Below are experts of layer 3 (counted from 0) of a mixture-of-experts language model. Rows are named router (the router's row for the expert), gate (a neuron's input weights, with its number), up (a neuron's input weights, with its number), down (a neuron's output weights, with its number) and show model dimensions 0-191. Each number is 128 + 24 x the weight over its row's rms, rounded and kept within 0 to 255. Numbers have three digits each.
After each expert's rows: "mostly gets" lists some tokens that are sent to it at least half of the time. This comes from a sample of Wikipedia text that the model never trained on.

# expert 18
router:071143118103074119147125151105098140090123080151173106140144120123130149152078123134147129159103107129118146119139114116124131146132100127130119135124121145106142102129156134137149103152086170139158134134090107180107101136124140101114125129143109149114139117127122160168127096071119144132120123163150131157102091133124132102192151114155103075152112147091188129086150159148137110121141084152118115139123098159087134108153170159086142120147107137113134121180144114161147162152122148125107123127159135124107123093118132106134136127116065122083136114112127161132145165145093108153
gate0:097117131096121145144161134115141090136088113149141158121101139113109138112108132138133166142106144159118118128106145122120113137114139105083174125118148122099139117123121159107121132134102117097142096146080108085124160092150131142169167168177140113095182153136128134088123098148082137135158133119159146086109097136110140098114135138103149104159120139109160127147085156143151169130095109124112076145121104127104087117129153112150103146110122152097095163125132140107136152104090089109147114120201140184127169136170099102120146127134134179132134112103101109104121103132117103139
up0:116156191113125107113145088128107118137121135133133142118139156116163130125078087137130157129131151159143074128119101121129135111108097099113126112131136121113121169131100178103103153086101119084137136137109143105143112092136134165177157147155139124124131124143119150120138109164108119124137135098158109108165091106103113130149134102100173119131110130141154096158104106168112167172111158093106113167122097162089085134140137122155125102121143117139145167124172150139103153133145119160162087119191139164105144115126090147135126136118093124169088116106143119175166121126169116136
down0:100141134131098100151130122154098097142144128074104070096094127101148127137140142124124160140115131154156145087127116123112135125098158113132121143100136083127118161152125138126135163095158076124144122141152128141130157086121140120162139147132123132089159127100115083085103164107114091170155128128112114119137111099147134146110162131114150091131153099135091151159101139155140203087122107152096143151151121108153122155116158137121125132103104135097149153123096147167147115109111147115125128106187133141121127175183147122145147109099106139150126144144129119096126143159054097119
mostly gets: "ur", "ag", "iz", "ud", "ut", "ig"

# expert 15
router:113136138106108147092141140144107148102126142114132159125119109096088138130152163131141077128121131125144166100126151155151114193096122156171111146118038124123105145144128169078138097152111109124137148127161158132151107163145118120130150092132137118133123080096131133131150198085120128117130170115156159116130068145164112123154173124119167108158147133133124136129139157147107115127164133157114120100144159178141133110113104096123118152136110118138168144109107097138126128176152123172119154124123134106150118101111117109133100157131083101146134123123126124096089112124112168142
gate3:141107096140146166106139131124143131135125109149144155174155143164164148050123117061122166124126146105104137157108143133133088114128138140109133144098151130123122100104139131099138149139098118051163126154119121141115142120137146135157115158137101117140129110123174140135156122168084162137129137078165107105111117096145089087121110142086157132068145130171134110138128105089126117117146134122115090144138136123139134117095078117138172140121143133085153126085120151122150145146126108115107100089135161118117146093105149095137140150161147107131151102091148130138115155116125133073
up3:066101136124101163132138109132134136120119137172165141094122114151170149082099125115114147145112158145105139182138139119155128145113132161110106078099140100122105102067109147082086126167120096075136109161101123154124127147143145154143144116133127112133090109100148149110085131135057128161114136090134129134135146131128137139144118130104192098108127142163139135128153074099149093104122077115155110120176133116121115100108084126118137120107127167112133128123160129152139149121164115116099125118105169123088156128139151159159121119155135118131114095121131149111137146158114134100
down3:110131167086117137166136114081102124063102148132134155094151113088118133144143136194106142132077132118101109132155147115123170145121093137121128105151133100114123098141127119167088121131113144138101138141143105154119124142121115146112090171140100109116196110096087118063144117117144121144101119133122116132119112168112132140110147134116139132142093127137130122160137132102108135061144100145155139147187108115097093124152123108106143106082137128132122126152152086102128161066157125106102162153134095132127149122109136129130179097104123147147114126126135086109127143137101117094
mostly gets: "2", "1", "3", "4", "5", "7"

# expert 5
router:162177095110137116104155138109116134125178140157148145108111100135149116118066138144131142145130138102169101141110144109151130143101132130134144134126132141141102120144154135159121152135139127146156121145149174150138160148132111141111074128138062130167120105128133107073155171101105136105121127089152178149096115124098112132158124151136159112134101118113121141117115128103114147143144191097120156094115148156086135144085189091141131154117141151110106125136134105110160142130128114136143101118113155166097098130115113113114179171108081135126204141115158112126107146128159141110
gate0:120157151054119135112121116105148136141146116121108120127138117159117097117141133120155098121157134075117082161123120154148177161128108107146084133104082114126148170128115175109100101144150108155149143088130157144088110113119133083130118130161120160099108099124147095127149140159124122157129137128157171107137103147138139120143115124132111108105150077153120082140133103157148128110198137065141123086163128152152124130121121153145095090175150128116138101101154136130165142142156102142125090113179089156111170127130112142146105130149129113101139125104131145131134131077126135137
up0:105119177087148146111178128143143129140169126135132122162128157162165104129158117107161148110157155139099101168106092174114141151103092142136111132121117138105131131109110134106094167107139140115167132125120119099135121105145128126122111144138140169142144104105164127105147135149144147129150127128172109128136086125093141073103155114161136136166113099112149110121123039180108115117136126076162124083118157138127107102138133134173102142125113085111141126083155154147171105134130123129130107110164099165101146161150107161158091118112145109109087107136134160137117123159135125125
down0:129123135147136108092151117161144144130153120118148151170135145128136116158134151129133119103165135158130131165142127149118172141116104121092167139170151121107106182119114099131151153176144118085124122072137155150136100115105130167147147146123102125189193123146139150078145177157135140173138133112153143117149139131158130127158130112111132113091131105133145129127142112118107156119166116170096079117127112123089115154106107129117117111121096139121126125162096150078139168145136120110159123111173149112126106107157110114157146148133114079145217122120144111158147128118134102120
mostly gets: " in", " first", " when", " out", " only", " after"

# expert 27
router:130155144108119119147127102117193148097119129137130117105188115127124090115066085106137154136119100145145136151122125112146147133082115125126155145117094129123120100166170145110185110144121124119133147148112121110113110128133077125159138111155132119124162127138099162135090120138182141101167161117119144145116099138085122122117134148120122132097113164128117097171123114083136119138165133125147102128169146152161123064127092142093146179159100098103123111099129130124099149176135148143148131143109112134120150131139173147157138170140169127114086149127128088118092110156137122080
gate0:133126175087132115143135149100086135143137127122152161122138121172173124089122149129126127109121113163100141150112140147152097155131050151117166114122141185135082140106120131097106127087102117136133140143153123089113080110155118148121116121141131137114152195120120095124122152158132140140162094105127130121112085108102144080109156146062116144130108131144113131136097106123145139141152135113120134066101121134130139114133140113131143079150138087129111113107083121097143183187128140126126078145164124093155145141132111120108138154120109117156133150100092142117107159123138136150
up0:150152153125143169123144144159119139111078130142129120094087186144138128071120105119189105096131116128093118175136128119128099116149143138105133146118104152127109092126133117126127099105121102114162141134168128086142120167164095119152107153131089164140124126159117131190113093156116120097116133148115161106115093144103125138172156118118112131133134091164115109151135115121108174133157149156143127144110088132146159142099143141126095108164132082104099145070146127136150125119120096117106120119110146151127091150136084134084090127114130116114105124070153100156162141100141154140
down0:152123127129099177143128143133147146101130147111147125111152142114106131142109079113113114110123108141108112124091162151100130104139139129117151110112140107148142088102162100155116154120085174101132154160132161120110097154163193106156135145086151133174127103137119138138145120108122110110132124135105095148151141128140122107119103134106148093134168095162132183164117119143120144120115156157095154142104093118102143115132174120093102117103118152155087139178137110162116095094163125130168213122125165135139120112146138121117194103119135125123157131152123131125143096100149110084
mostly gets: " L", " C", " P", " B", " K", "C"

# expert 0
router:147139163151088125092125101158141145129121171162132131132126141146115170134157121135184101142146067099133112135161179115118126137093109115153166158150111123141130091116149138122111186120117131146128118144169110144087158106135111158149117108124134133145136107146127125120133084091129105136076137105156107160129159156147132106149124113113169130135067158090113115142111113160144111151145123102136150127146146170161103101114122177155147115118126153093122138114107149077107148110144116129146113142142125144182100118090129083096180083139125147148103130118113135150144108127146177156
gate3:143103109111132113166113175154156122166091133111104125119123113128123124152110080132124167184125092068123085131135124093152105139103108113135131129081129150125189141116098134152148142075135142159119146115147116101104112148199121137121122148162117134133108140147159149091144097182146153128115157123159089123135137110130135097127161096144146132110129181086124119127090106125103134147137160087173144121114090098130130166148111152165129146154153110107116112158095120101148146107084130129106101100134115106144137141107126138124113098072127170115115152150128106139152123144136118103
up3:126124122159156122179106148133122164176145144103141138090092140175145164122104125121114151110118140142135121137185136122133137106103096176097102091106144157116177126149107160140127122076152147165142167104080111117133135153181073113098137144133150096140124128116131166105134161136155123132104132127119127111122150108120150144107180169144155110080096143122121149170124098165156164134127141141162103085123134113117140117103115134122087114129151099112152158124144126122166167109103134105090113144156124114160132120132147147151151139098117117123153139136154185133137086112129136089
down3:082101152131122088114123142153134125117137112113130095129113115136134107104108124151111137149114090111127121105154134119096129101109160101138071106159123134105124139120117144122089110107108150122141083141131087167132119095094132148150169136110075153128086163153167111144113171056132128143160129168104126151160124111066162140135082107107151100147120161127140157118159137154145110090122112154126147151137142132149129158098096135134104152128169150101105118103141139136156128107170101141114130140169087122126138106140136087107137078131153143142109108136087184146106102115158120152
mostly gets: " University", " team", " States", " season", " film", " series"

# expert 8
router:135146148142103184079146100191145144100127107127141150153127139173100137118124115128110139096110123096126165105148146112138141136115124159128159131083109161060108124146152159111103149129132180116110158136151126125166115146106100113097153118156179114099104125121088118146111170130121155145087160119143142106119111115158093113144159117116116124125155148126154147109117174089117123138138132151105145129162112141125126139144125102127141113144161151131135114165101117150131127188113150119135103119071171145167127153107133122146128161155070163073152133088131135135120132119111165101
gate3:151151163157148167122105112106156142097165165132111107143175165141093153120134116138152104157099134191155156147135126142144141173098133102135122138114143124149126162136125115147114125136143122116133131133170127116123101101091105114122076149127148120172126136151128130121147106138126120145090101169086103128148158162083141182096151113075135136131132107098130109111136150117152112127178174102154131111126110097150109149135133112134168146139159088129055101137133115145164153180171158168168129098171135171116120127123103146148108138116137146124133112134127094125110123142137151122
up3:144158157142114163119093140089108124119101121093120142135147140123106182123141124163108084108114123123110163169110156141161162125133134091109148154112111112115139114124144137077095113158139105086109161134173097126120134129127078135144047148146136129123142117123103096121160104139129115135101107149093119145127194128097124160137119114116129119144134113075130131134079142130137100104156130136133130134145104126125134152134138094122159180147153163131053100149136136166148133135102132152181079088131102155113152101096098160143107171114134119104126129107116125133124134141151132101
down3:095125101158111132117137160125091099120093181099093141160121093153135105128163146174141122161140149128157140161117108108118172112122110136100161149120119120088129136109118144107069117127104092143136155118176135178124085148141122144102115136158143158071118116123109130101155158127111144155120143112050157123100149128141123163090112131170126147084145120103102113099109099145114157112106138145131139168080126152140142121154168142109121144128134152132137108127120191177144098124145133111090127149152140133121112115103138144131148094136151096120130075111089120145143134114115148138
mostly gets: "′", "%", " million", "%)", "%;", "/km"

# expert 11
router:118111128126138175127172106162163120127121144126149141109123100106129105120153120137129105178148156110121075119163087112114129149156104120116107140119153153128110140132125127092098120178141166127163150111146157126081143137150115110123155133161127131159137123109128112107144138104166180109104159139127145136068152192096134113109157144216122143099098097133107124137156152197108133154147137127109092121116117117148141142142089123121141110146144170098146113131136120142128162112125148137170093171102150112149098131124122113109126132088087137136121163107088152115118145106162122107
gate3:100128133129119124155169154107104118165078107129186169146118119147142129152152102134149114105080134078127163162171112132129125100111124140136098131138149120108129142129119141143182145149116151089142156122099120133084129151100142147142193109119126126101159133123104166112130133143136153067122148133090110167138105140127158189119127127136129184103164096158143092132165119152077122141146136103130123137140144121074121106120115076140149106110124152153087105106180110106137133136115137140113121088099101128133069146110131142143110156126142139141113153117100131122128140092130155131
up3:103144102134110135148158158106111116173089118151177156139122121147113104138132115157150167130108112086096126133164113156110083110104139154164103141118139097088143135147118149110167143140112150110136164178096116149078107111116104113143162069123113162109171125137146170113083160126144136074113101123108136144122105095106150155132146142120150187098170143145164101087158117118093121119142125113107128126115130113090096134144109111146198125092111116138107108120167140087125108151134107105108123111146098139112084140105124140133114148129125129137100147144108123096113135129106134091
down3:126140143155158149122097121167111100172184177126128075121110132104115097059121076133115146176152126140126130108117104104145138172119172107159113134122144127112137133147129088117122112168169100133085107110150109121172130137130120134124056104156107130154097145107166073102101141176151090163127142100094172127112117103159108141132137112109135171136130122121134121150120150141114136122115112135141158120133110095135146135113131106132115136105134114128106075151116099166145104070151108159136140116138126137135112095144110133155118094134113138125140113093098144114156096130122140163
mostly gets: ":", " |", "):", " as", " including", " like"

# expert 26
router:117138158157086133142131127185160192069137141135131138105121107110129155130127105165174124162147111105157114107129177131145142147123088102171136149102072131105112106118137107104111091147085153146172132169123153147116127122131124094119062167153153159091121126129110145174094140141140128134127125119130145140125077153177138151100156120119115112148127098105127123168146129131117126155119137130129115126117150109135116117119097114114115133142093098152129094153132121131131128112127118129192118137074127160169120116108126100098174150125095114159136154117163133165130166130142112162
gate3:128135153119125135137137132075147157126114146159131131130091121160153126121163107180175120135123131141135120138093139120147152100103119099161106141116103147107124157130134133143140132169108141121168136126088107112128125089089101117124108123174111150101120083141111128186147118143164096159112114127142147094109106106141123092102175123132123133118131128100147150096124169140137087151156102117058102154107145105105139171141124115138058155164182117141102123157127102160095118092096130138162166124123128120144155099120109168168133130170106105083101137137116145110136144139159122130
up3:125115150144124152141115161145161124167139123163122133144117129097133158173139168185203131159150114151117099122100155103161173097159131133143092105131113165114134120129133117167128115140136127142144120178122112120102158091109172118129134140148110103126137095121126116105088148115129124157091117144159138102126096132116103097129134141117170106156114139133117173099116081151114143102124115127074110129106148128182119165155117144127098120121159097150112116146109103097091129086074117122194153131114120141103145140070105157116149154123111129121154150166099138140137137140161118137
down3:106115130157152131087112140176104101154125126129054102146125136110127165146143128119134150125134163135140126165132117151125167110138145128114127103125139127134137118160106157110134156132132113081151161128098129102131141143145104135091157131102148119080158134119162161124109171133144094136111105155137079100161136123090182139112130172090125124116114129084132151144142096119102138136099108112129178142129170125086154132124134127091150094092135094155110138090130118145158097160146118108130122158153128123078126120153120137202122175136142127145082095119130132141096130103148093076
mostly gets: "ina", "ana", "ley", "ton", " York", "ia"

# expert 29
router:137140134117129142134161141128124095117074119129126175093128124075108133132108137109146159091110115116144095136140152127146137142103137130147118122165114143128141113110149116089168201126116134152127117150116181093132123144133092101103110127153144133097138131115103117126096177172094146151117124126131137091159156145174127121145192117114175148112123124129147113120136132148112148101107097126099122117131173135131117137151149134110141121147142103156143112188117150136134139174094147136177130153138169157165111121116095131135176088065124104125166151149195097137117106125150133129
gate3:127176115114179154125127131172132141147156144123124122113151140080126178174125195112110153156131082105161077137104103117083172120138133083116118109085128140116129115156106112089112152141142123136135158145148138141145122131131139140123121165135134124144130146131133168112137113139106173175147094093173114095102144111096139109138164110132151132152118123110135105084076143114100166155105123104100121113080113116132126141138079111129124143154128150176157150166130091119101148098117123105087119150140164111158142094118130178138131118140121128144125147135151145142153159096096143132
up3:133121119113171134110149160153134127157168131161146107127104153153136153118133117138095140138103127142155136188118144087127133173079077108078124128109156108126111114111143099100150197125112093135122163107138121167080166112119128123112124151156138136116122150125153127152163113107139127136105087145142151119135185139110125081138079117119109133100127143075137156129131122159131135118116149068130163149083127116124106110150095100131115134182109151140094100169108143143129123090168126128160146159122130127132118158131116143102146139154108099129136101146111137115073125100141172152
down3:160125099145111128132114095121130148160122135142131093137127163131130112139159149130108139147138072114160158147146115163131169119134203111131165128114122170142121135094094127126118129092127135123112153152146154193127101193132111128133137142138124123145126178109163174138176103133120146121144117087171131153147136110099128131128131092136094080138137172135167087148100179092122125132127145101163127128129084128133151142130104131164143099126125125103140104131131128125090150075118117150125166140123145133140149163126139107124117121120133103150156154166111158157136165094164176166
mostly gets: " September", " July", " John", " August", " American", " January"

# expert 31
router:057151111113112117135142136151112121123133118122170094130159120135141140158112140144094152147108145080144173113114081126139198133135116129145135154121165172144136089125140130129159079151101132137121122138164151106156091149107134154157131155156073120105153096139105148109098127085097147150151116143158156108115148131125141148118139139141109080104136146069139186151136136135106122134169094161115109133141125167124104096121120151139115130131090118114125134149119083133156133164130162107126121137095095127104139089140118097141150143151083165100115102089131109106169140137143140102
gate0:117141123121135089119124071137105106165090139116169117108090148122110125097106102126130144164149143138131097091165136114124134141163139142096128117136134145171148068132135176124130129115118106132169143155121150154090147103175156134118133171179124135111064083126107120127106100067103114128134140177099151099143131162178114160126113117129141121138162110129150130127179123131129138131128101115112145138171179159160154099128158123127108129143082147112093140104152109111138144097166148152139125127095102100115139112144078109135108130129122136164103100120155128094126109138145159134
up0:127131130140160108114155106141092114090102115157131154121128123122125137094116139134149090153128162155155098168158157117151144161115122144099058142123139125149124090116090173139148098089149124120146113142070178153128119098128152109125142136151127138135059114167107134117117115044096151121119101126142168126085093149135101130090078120111127142132132070115152146129147145134126133121127145115130142134140150128133132120157159116139106125133143150099142130140148112106123145112182165138146154092126088140153148136140149094132109110161130163110100133161120120102163144146178147163
down0:097122115098112082147135139120122093113160065113135150123132114118145158149116115167120101139098145099104198132110118141165117160106107108150153085140186180148120138114140117140140140162105162142152116089170156099125146144117115178083119151094151135154149148133101148119098139160127124122110145123169120123131147108150134114172184125097133110156154079116154133150125122150137114112165114134116075128123130131138132118145135125124101149127162170162153148127128101119107105140139139121155109134097161137161131136123133134090164113131184121123158134100066151131106162148101130126
mostly gets: "l", "c", " d", "h", " c", "m"

# expert 28
router:117144172114096150108120102129156148109118151134144138079134100115113126117121203175082127163123121106109105146132098106106118119129130111162132109110129161093145132103159110070139121157124110156133121124120149094169114113161104129108127179121102167141161114100131142159082083142123110129117124075115116083107137120088117092143133143138110128169139144145161141105130139156145110125139145124168114136145154132084107129127122127106155179122108117119122194191100114131135120119157095134154137107150163149132125160144070085131136111112139100106135126142132090129105121117137131090
gate0:076138129112097161102161138140144137141171155152128146081124154153143132094075148155184168129100126147144099211106152157145120121110144119106110147130115146132111127155135113086132152135151145109142139118125101137144165126123142134139102132151126178159138151140094158122125098159108139133105095104116149130132099124118119116134125171114121134142113121125099109086107127106112128095139126114112100110118137175115096129158165102117127094143165139105132162133135125170082129149139128089100145080083154135119170131126108137090140100132145128128152157151160147138125059101149076116
up0:096152159120151135096168170133142137120143135156126172119163111118097148119117087109149156100107153136116110165125142133098101100080150128107163159146106120135126151135108156149154112134114123104112108142166098117117108135108154112150110144167140185123163158175088134110168131158118155122163147112152105120144142101098145113134108160078126154151125152136087125105126175151133094128119156147117124145117102137110144125158166092118140117108116110136125127144094103127106158113122110124079099132139121107162161102158131159115101102101144122181118185132147111134091052111115149125
down0:146103142140150129167090111126117133097129099092088121130106169088142152166108102140059145143138103117136127103127147102103097144140157120115103087099110122146147142131144131125169096144129148124164155123132174109138152148101129099137103138118149084116126113122127134097112128153153111132126158128082148110111112140139155158083096114134109120108159150135141096157159107141082118093174130097132099120122149046151168125150121145127153147120117086126107111108139119113151111127153121123161138128103138150091114099190135069128133130175124117125086114133145121114145149172140090136
mostly gets: "|", "ley", " South", " both", " Green", "el"

# expert 13
router:165173141140098133124114095219191139130095166183116153153143149116099117125134102168199132144100088110166107141137156128106156142124097135138164146115078157141149123102118117132123186106079125113114121163157108149138135115128139126137116144135128151138121132108131114131153083125091114099109146154120116152147111131156130102141127125132172123127117160127161132107158137134124129157164109100116145121139149143130109124116107173171181120126169126120120139135096136113108152134139133117155088135133113132145141129090103104121153107117148128129106123106124168115121081149142191135
gate3:166148144102115133154106171150101118105116143193120114136091124133138149120134146098122127154046139096121089129155120079130109104102128101137162084133092125160131119155094135138112139092142133153118127125119109120153190085105141100121150152100176119146113113167094098154147149127171107154138132123099127151091148156108107160129135148082131183159113107118177104115133117148126146125111130106122109150152157120106116070113139101124093166108142127136122108188134145091119141122138106169147132110157144129140133140124122117134128134138113116148130131149118091144176144129174145118
up3:111156104120124110140150087093122138141149141149104073164160166103111159105130130146159091141141152125146091105130136149104141144153111138139109156096114155149108143131089146124099090120073128124089104146110129139124162115121134130157178111159160122109139078123125113127163148102124088173143126119102133118093142078139107134114131103137171151133145106157152095148163075121169152128116132115155116100126185143141089169097145157127126113137137089120183115154103083148140107171110126125147128142132128158120120125095111135090104125102135101126148114151121104132119099083155110156
down3:118118127175118115154133152150117078118146111119114164120130149140134156180152094163123150116060159163140131099129166105154134107150110120121125090137129149156139155122097082154140131092110125111086157130160132151131124131133099141136113089147107118076129137152115168144171104142143093120138168164065106110114140111122141113143123160117128179112134137130157149138133116143154136100089083124122164113132106101116139151125125165154072130104135122113121113157150156177110128119151131078124128105132090095126151130137133130117087114131118160147145083098164096114190125128125125119
mostly gets: "ation", " team", " series", " School", " area", " Team"

# expert 4
router:147129121128124133127116102125135124117128188166133126082118125181143134134137131105094112096103133099130184105121198109124155179106128121145172131109136147141132113137158144104124125153112158136140132118096143180115164146149112084154129132135143163112153110122109146136135129127138120132101123144131086129147127136118169118171101168106159147131106114116173143104144161104127085137151156079095160123140137154115121134122161108156130113138096163118137092110128130144110125148096130152150055094075117145191133151135129124057106114098163157121098137111111108112127115152131130132
gate2:143179076107130135165132144138152185102151135159120162137151084108134132120146098119125093138113134124115156146146124150137131161115193128099122130137148146109118155159153126111113141135156102106104114121154119186120122112106123115134124114133111099138130151135129131118154103135086106102089134097155129132136142130151141108199173116115148169136129145154154070113110142136107125145113103064152165163168102176112120118136133129110145150136108149165148155081125180115130161131089119125101136137142160149112124125115134154115130157121108136108113133095106096145058119157113092140
up2:150134108123154129147128117090123119134115158137128137065158099099121121103137091159187122139119113151111151151142148154142137174160169114147139146131102089098102184144163125178120123117154163133124117154151125122128162123134143128115122109150098167100112107121113134157139151144101105065097127115131134141159114155109116133142145160116184149138176129160143098117163124163135152111133155081106113151163125126106136120129118116098123163109140099163162133134141179089106146165093068142109135130145160135100094133119152100102142138114065122131100102131116109133113119099122122104
down2:088111130136115148141179110127135093121106161131101107145123069137130110127146132148118147112108108141120099141096094118101141119126108166101144164156151092160138114084130098162101122084102142160092154085140172093123121128137099128083118171113156133148150099109113112094109131103134118145127131143102102102162092144140123163083128144101114147114103127165096172111144108127153157140128134144084093129121120132132158135095160106132094102109150148066129154087128114143131123137116113136115123145149118155095134066166142130106112111108133143087105148095180131107134095093148114127
mostly gets: " and", ",", ")", "),", "\",", "',"

# expert 20
router:120131139107115119126176125135123156120095100113149143119148137108122183118117140149134111118107075138135111184147121129167186119094114123164127140141115115109105097152108102120142158124113151148071124184172120157107062135155106139101126124122116114157160124148112104076176136178058157106109135133164123146126117150125117107155187146118115116085104145110125130118147133159134095122134125127159124152148176162126132106113124184166111139132159140121158115160123136132143128112162116133144144133111113124194139115121119115128165100129127129111136120106119099135164123150114092137
gate2:124136098138103117122134139097189137099117124147146081140153131118118111146113141116141101139116118119118093167103134166097166128128153125160149135102125112115121160106129126129110092139091101136121183123123092123064075127142141125115125113116080098110150111168120120065082136151166154105152111119131114140104181153074109119170116148098113147141125102107107167111073136144121120155106097147122159157142113147182102127139161121133108156111101174132078135148102156135138127101155126109158085125146105128170109113141097133133156153104115148122138137128117159127143112124129127096
up2:122134120132143159154145184105180114137157147124135138171124133171129088129151136116135144118179119097131106139125142088093136128123147111140108086085126098083122169078079156158117146133101155158106169123132149110132128105136132129166156135159109076155151114136099123093106134118182126103147127087164118124116135120114126125149117112165153170155141127129118160112134116139114144143136070151101154187100111149169129146115162163142141135155131130130121184139134124105138170133174133113124120153140126131129164143122145160142149115095104132092102123120100164113141143118143088096
down2:167142146169148121169116110144119175113152096133157096086134160130136143099099139126124102163181090156127141153119152164160119123151156106155130135117121147103181113159143173155140115117112117125130118155138087147117098141105107145104139123076101140120115102144135106142097069103148167117117107086123110129124134103134110158128129104122174138165122149126132109170043124119133129129106099134115174110150170128123134104123166149178113121115087112124112144131125103123141144110160149133086133155136133159153135129095109082167126111137175104126119107119106116088133145109125117122
mostly gets: " May", " New", " January", " March", " December", " November"

# expert 17
router:131130178131135156119144092134161136143091091130144130119158134109137111140126127114096106124132152063156107130161090076149137133105118164134131162087133123080108115112130123097104091144131136132130099108131114102117140132133135101150113161157150117123108129103133088149150152123126137127148176092164162077086153150123101142101173151170127115128085122142168129131134148141099127136145110132104063102124129126123142121119118159120153115121131139091124173147126105144113145114123100118187045156123144125134116166103112099140120161120144170155123177085114143117120138105149107150
gate3:139136116110112148145195103112087162114115118099177128119127121106144140155153120140163118135101142108109154118116128122140142122137149177098112153103134094106116123082164115132155098183151158124150130134144103130145134182130144173132160163100172089132119151103142109128119144112105137095138171142139159121143111155129131174132172110135125132131135100170140093146114172129117115114136094123115123111114162170132145126128121140129115108097166127112135150146175145138134165086113138129190076082118112103145109142116141178105082113125132132119105090122118075098115110094152134126
up3:118144155106127127141136108102095127150118118133138134084120155106157119105090119141148117183167135154116144137089189147128129148105110133131093126105109113103134102132135161146167143143131149109137117136122126175151139129119147150133183129114171133147134158130157159113118155093125162113115150168109107135191107095147116123113137144135129174092137093140083075124087141121143137129153136127101142144139160156139086146139106153139119138140170136089092164117156128094144113103120131150147138084163108121151118111113146160123120110132141132087113070108137051136179126149129161115
down3:138113115136077141084109067174164110159142151151104095136139091151094090115158119093119103096138138074140091093130118096121151129136117115157141121127149134133108166124126062124104156171142111133148135110143164104094145104161115143139116101150100086138172151092119105159153133139152134140130113143135152112108151122129118087133095139115130155129131100132165156111157109158090099121117162174138132147125091084119156173102106106148143138118103123141165102124081154147121122099126099140127133130132138119110131151144107115149120103111119102124154125161110163128130125119168067150
mostly gets: " |", " (", "(", "%", ".", " \\"

# expert 23
router:113169142145098148142119137160149144055139195144120109118158115082153140157110127143122148133158143159115129119143135140149101145129104147150125130095122129105152156048150135145155095114084111136161083125110185117102143125119102123165139095119125136127111107109091141090115146131141112112121149113131099119133104137126128128099122146126113106133132077097135112125157142117132131141131122082113155102109160121128131137127114101150147114172111150117167084154146090152191120114129183140156075124099141132127117119120099091098106145119157118161138124125170152110117174152159139101
gate0:124113142155134126187141132142143129156160147187153080162140131139104164102126121113119129151140077127121135154130158125128085145150112151138135133128117122121135098085141191109116110095121125131123092138132131157127179127131114162171115118148107176146166132122111152122124093130120112125102108132106129093126146113086167139155143135144104094091130133123175118171044157149159149126127122135179143134160102116135126137134163085107127148165172177132101139139115133133164088143111127155115120115140148090130133163125126086137134148112118118112109108145121132135150140096105188132
up0:151178118126152136125165141137134124155149125141159123147122128138150106144145119093122098128105098080096109175103133159106058130099110102111158148140095152135114116098148182107071116091094124125102113142137149140142180114138128110139127116089115157139127140103102125163134114147117100127133112115091128111130146126120157144151128121107096140088100141118174119147067131154175134125118122111138135116113093164152092157122158132130145122159139153115111158080100132138126139124152121120131129107144163087172103138127134051126155126143125122130120089106117122138163141090084182130
down0:141121132100107118139131119108137086150118114100157120135130131114111101161164119122146182117163151138127174152127166159113150074095099144108120136120136113151139108146120110133114167144112129131125127100140138118140137114108113099143153073108111140127109128127095121127172151121107156124143131089089118031126161127134089081140129128119086118140129144162090155122111124121122143102174133155103115194169162178110137098146122166146145087138163111155163074116110099127115107134158080135133124121094167103113129119152155089130097116148122121151119132122117141145131111155109120118
mostly gets: " is", "a", " was", " be", " were", " also"

# expert 22
router:107151122135122131058136191127129137104110154142151153131130138110132143173112099163160103172144147115159126080122140122161136123115108199135109141099144112131124118110110163118112130161114101137096126163151109119113130144167087180121116113161106180153153107108122169153104108137134129110107119113176093167123085131130108083106106139118098161087124093124130148123154132130093123134159109125113095123129112146159090120144138114087139106142143174137131092107130110125152124163156105114111115140175128113160113184129157096163135126128152115140102141146122105125087130136145101144
gate3:153120131120118153158121141139121093143108117147128108091107138127151142125135114140107108148114159108130101096089171069124136131134112117146111142087119100162137135102125138135144169120111098147123164121145103145127097067116109133149136137078106102149143121121098135096127171130125099138123125134106087098146153150122096178124131140111067113112120090169099143157159135077111095124127124147117091168117154137161082104131112150118148162071123163083155117177140108135135145164126067141127077123135151140130096147168107131156123121110131129134138155142107132102104120157084103136
up3:148096161130127132138133139116136117167116160150125100089109137132153098151114122134109087129127151124155155095125130110133159140114105146150105129094128107157143140104142160111152134107100075119085122128151089176106122096121119137129126116090121107171153105110103150119148160145108106152164158121102087103149131149142095168093107131119066139106115113126110134169153144074110083131060103160137083163159140147127103117107083159117154124100115143094161153167133123142145117173122064142134116109115139105120120158169106129139099120111109144127135156132099145134094135121113100115
down3:151093139135132125114133131166139164115164131136139115085133086163151075118159092109124132106118105142131150147166150114153139134127157147145134125113124067134127100156123125147165075154150125112161104148168122133129108147127113134103118105125166120100111149114113141147113148123162156133156137164142157156097115118105104108094110136116140135136138106095132140126075117093173163096083117138138167149105093137170141096158126110116149081085140107180136136121116110128097112150138140092071188117113099096148133112093162117106139099120137140140127175131090093133149110118143113156
mostly gets: "9", "7", "8", "0", "6", "5"